python train.py --n_layer=17 --d_model=256 --n_experts=16 --experts_per_token=4 --d_expert=160 --d_shared_expert=0 --activation="silu" --moe_layers=[0, 1, 2, 3, 4, 5, 6, 7, 8, 9, 10, 11, 12, 13, 14, 15, 16] --router_score="softmax" --normalize_top_k=false --routed_scale=1.07 --balance_loss=0.00227 --balance_bias=true --router_z_loss=0.001 --n_groups=4 --groups_per_token=2 --init_std_router=0.0338 --lr_router=0.00232 --n_head=4 --n_kv_head=1 --head_dim=64 --vocab_size=8192 --norm="rmsnorm" --norm_place="pre" --norm_eps=1e-06 --positions="rope" --rope_base=4930.0 --rope_fraction=1.0 --qk_norm=true --attn_scale=0.125 --tie_embeddings=true --parallel_block=false --init="uniform" --init_std_qkv=0.0582 --init_std_o=0.0582 --init_std_up=0.0582 --init_std_down=0.0 --optimizer="soap_variant" --lr=0.00714 --beta1=0.95 --beta2=0.99 --weight_decay=0.042 --lr_head=0.00932 --warmup_steps=52 --schedule="wsd" --decay_fraction=1.0 --decay_shape="linear" --final_lr_fraction=0.1 --batch_tokens=65536 --seq_len=512 --doc_mask=true --train_tokens=236900000 --steps=3615 --dataset="wikipedia_en"
Below are experts of layer 10 (counted from 0) of a mixture-of-experts language model. Rows are named router (the router's row for the expert), down (a neuron's output weights, with its number) and show model dimensions 128-255. Each number is 500 + 25 x the weight over its row's rms, rounded and kept within 0 to 999. Numbers have three digits each.
Before each expert's rows: a language model's description of what the expert responds to. This comes from a sample of Wikipedia text that the model never trained on.

# expert 12
Word-final noun endings, mostly plural s, es, ers, plus ions, man, son, and people/family/member words.
router:501483527477491505472506543489514500534464508515444496471497500531505487470505497501479464481458480478512504536538505488438524488463489499547462517517490502524520515511492510474474483494503521480540454526498503473478517486521538499472498537532527488479456512508499525471474478511505481496527482523471491514495482516458520490529475529489464493509515534492495494519462571475500511543543
down0:528483515471507476505472546512478477496510502556534500457501540487489494487502483502483456490519528491485524509486500481503524511462482452475525480530499479491475521478498479526488513540501511526506495530487543482478475504492471479481441499510530529491520469516476462505498490505491529511518512512522494570500502540547537474469479411522513541448452514480542530518498495505522483506525
down1:484420495508473539497507504463551533527484549503480519543522505534481512482495478520485492527510507514464474471509494511508510476519535538491530492493526447512501464495489472540492510500494533470517487511521527473481513528486513479504498493495533472492484494519520480492477478485457484495492497483495519491520494432464502484457490539486450509498474522478513530471437500490504513466481
down2:498488515536488474494487525538519513527528508486507528471536493479496489481465490501490500489486507501487554515509501461490537562566465506496474471551488507542480531471516512437519553483465488503509508499514470490495507478517515516529485522489492509520534468511480482483496490504513499529512511530507483461520567487417553477490504517491491491499500498495462475476503463555509490492496
down3:506504425517497509510508523466519478510511476451478450550490460531518503497507526502537488495501491478461505480484515536545502487495502488464495474491489496492482494544508516526525510490491510493459519489535465528471496509504499527498505503462483530472500488507497509469460512495502516451537513524508475458506517501493500511543506452525496464486490475514540459468548497503531485497525
down4:538548466486511515475545463495503515515436457555488493467510511504495490536491484506532481521529519532498473475496496480486504505512531490495502510493530482528530468478505495526531497530467562496494471464511517519467535514516561530506512479515498506502501497479468458512534480489464486513497495517541498470500541450472507538548560437449460524494509516501512475493484511482546491491487
down5:419504507499471492520483549509438473504506475477497517496460509514500495495488515484485512505486527538479507501512474505439494463465448499483521467481462512517489496501553495515516483499499439491481524493510461508480472503521514480522490459502515494520483507482465444488469498522480456481441552495499507576509488495508522515463502509490537490532500492491479513473528545469518463459485
down6:535539495534502514501495542478504524533510504480525500484500517505467494490483550486491534475505464490533488509474525476479537520499505513512482505457471539495505501492507497478488539510484465531516476474492471524496500488488526492454511496499518503483470526505506484495549514478494462481455529510547549488482485506503511480516519542513494469485486494552527493521491494511492548524527
down7:514507483483494482518482473504488524492477523529452511537520506521486491521518486486516520517473503491481482503542461511455510488507539511464487518528459500504480519536491534573498510500471514501495486503500493488517497494491472515518491506547491513534471527511518511523517496483525501511455492511475508472547509503478532493439499493492487533560449515452521507456459525496487480481504
down8:483524514489538500511480520508499480501461521508484501545486509496502460482493469522481514537452522507503470492513513488468496470465503505456497507494510574492484487500494490474476519496531478587488494465499511502528512480507441481491477535498524494540517504519438475535567498527504487479505508537442526558472511508511473529498490499477506545541481514554505485482537471501491508527460
down9:504498504517522443524521492466526518507476530472508503525519536509510536462482464522495463496526459536525435477504511564469510521518507527499536494480566523510494480476462517489505487451521480474509514427518487473490540486547488494489504465534510481486573473519477517474522521472504528527515502521485470483470476469525507513518461495537490493506492555507476501510506486516495494532483
down10:482509468510476506505501508492508468477532481536498522511469500503484482455475495500556500478493540531521501510499489493514498522479508506512471494471500514515480500473546450533513489517521497527521517481516501529493473495474510565475508500501499514510538458512541496467488513485494501495514537476510478501484515491517482462499551565502503483512463505468546526522464468552496565537509
down11:517489505509514489494515466501494486476481489459499516508498503529492483470517466469530492504498464529515505497491504468508501501553497497488560485502514440523520511478488474514529486469486513520502518496515481447533508520485540504518505471516514497559500552514516499496488524475512503479487489494522464513503505513483477517470501503485488513525480514512539528477513508521498452497507
down12:502523463525480457514478453514492489522491435487498501514456473516513459452520493530463510448508515466448490527469490503542509471465476485502514466486496543490473495490474495481484496480507490482470468506504539538536527494525533542508493482519489511530504521455512482541519459448523514497478512500482527468504494488509448494470502544532518468484478496435508520517531487452531538509538
down13:500492500476512449503495549464547508500503463467441465527493502511486514539522479500453491506480491481443466479468545494500512498452517480516488505471519495483531547494503493490428498538492520455475517462559502515504527508504467496491510517517466450515475510504497506473500547486480496487481482519455476497498502504518471496496519526493507483487509498527491519537473536476502489472512
down14:497480482512536535504507527468510474535478510479497487493537504510522519540489529466471518510503494510458514484511478499540517498546480536510498526495500492508515507511481482597532496474498479477534575542461515524497530513466461467498515459521478501457488551505486522476499487505521513463436510498507551469488574483509490514501467466475515461518558441512540484457476481515521467504533
down15:512477477542489511478464509497519478498515501507515502528518493537537529471495465490508483480488505544520475517507527514492512514514489456536477475514483505492503501512508526490501520425483526488489485476459505481478455476517543489497478487493463532490487528508511506471498465513501536487516451520489502475479510516527507490507468436504463470487523490499468530532511532506477566468527
down16:532506501476483482515516495472454519481498519526470514489491504472499509496488493501483506507468482478469469480537566477519537520534530540510564509544509501516514558516480475544466531539517523532491500478492522447472495493512482522458510530520517507520493474429526468479507494525473519465482553451488468500532490506455516515470513544492534492461509500459495537476498521523527485537484
down17:516508479501523488500508517558501468493498475496484510439552483523503465490455448501516494507502547458498506482500498510489464499463519504513503572496525533482467497473532498488527518464496565483522502500473478534525472503529501493488507520542497521552523513492417472467497488493474493513517533521463504458471517509494529482475531501463487498516500482481486476486525470479477507486514
down18:517498458531505495513499486504513521504490476497520536478466464451478528492489458503497515501508486466489484529497526519512480461537516541502497476510502547518518503499511519564509517484478498495532506529517505498443465510499489479516490508526458482506436565483488512481513522492484498492488488524499527507507513490492515483494474469522500528496471485541526473462537493501506512496486
down19:520525483534490515525508490468475481515536462517503517445447523546519500545510473479483498475480489516499480513511481497511525493476514534491475438526480490514530499476502516508456543498494504489460550512484556507523514502509498562526504480529536509520514503464497495516516443511536539503498477444480516500498533472490532487529495500498483550482511523487515524497499475497484519491538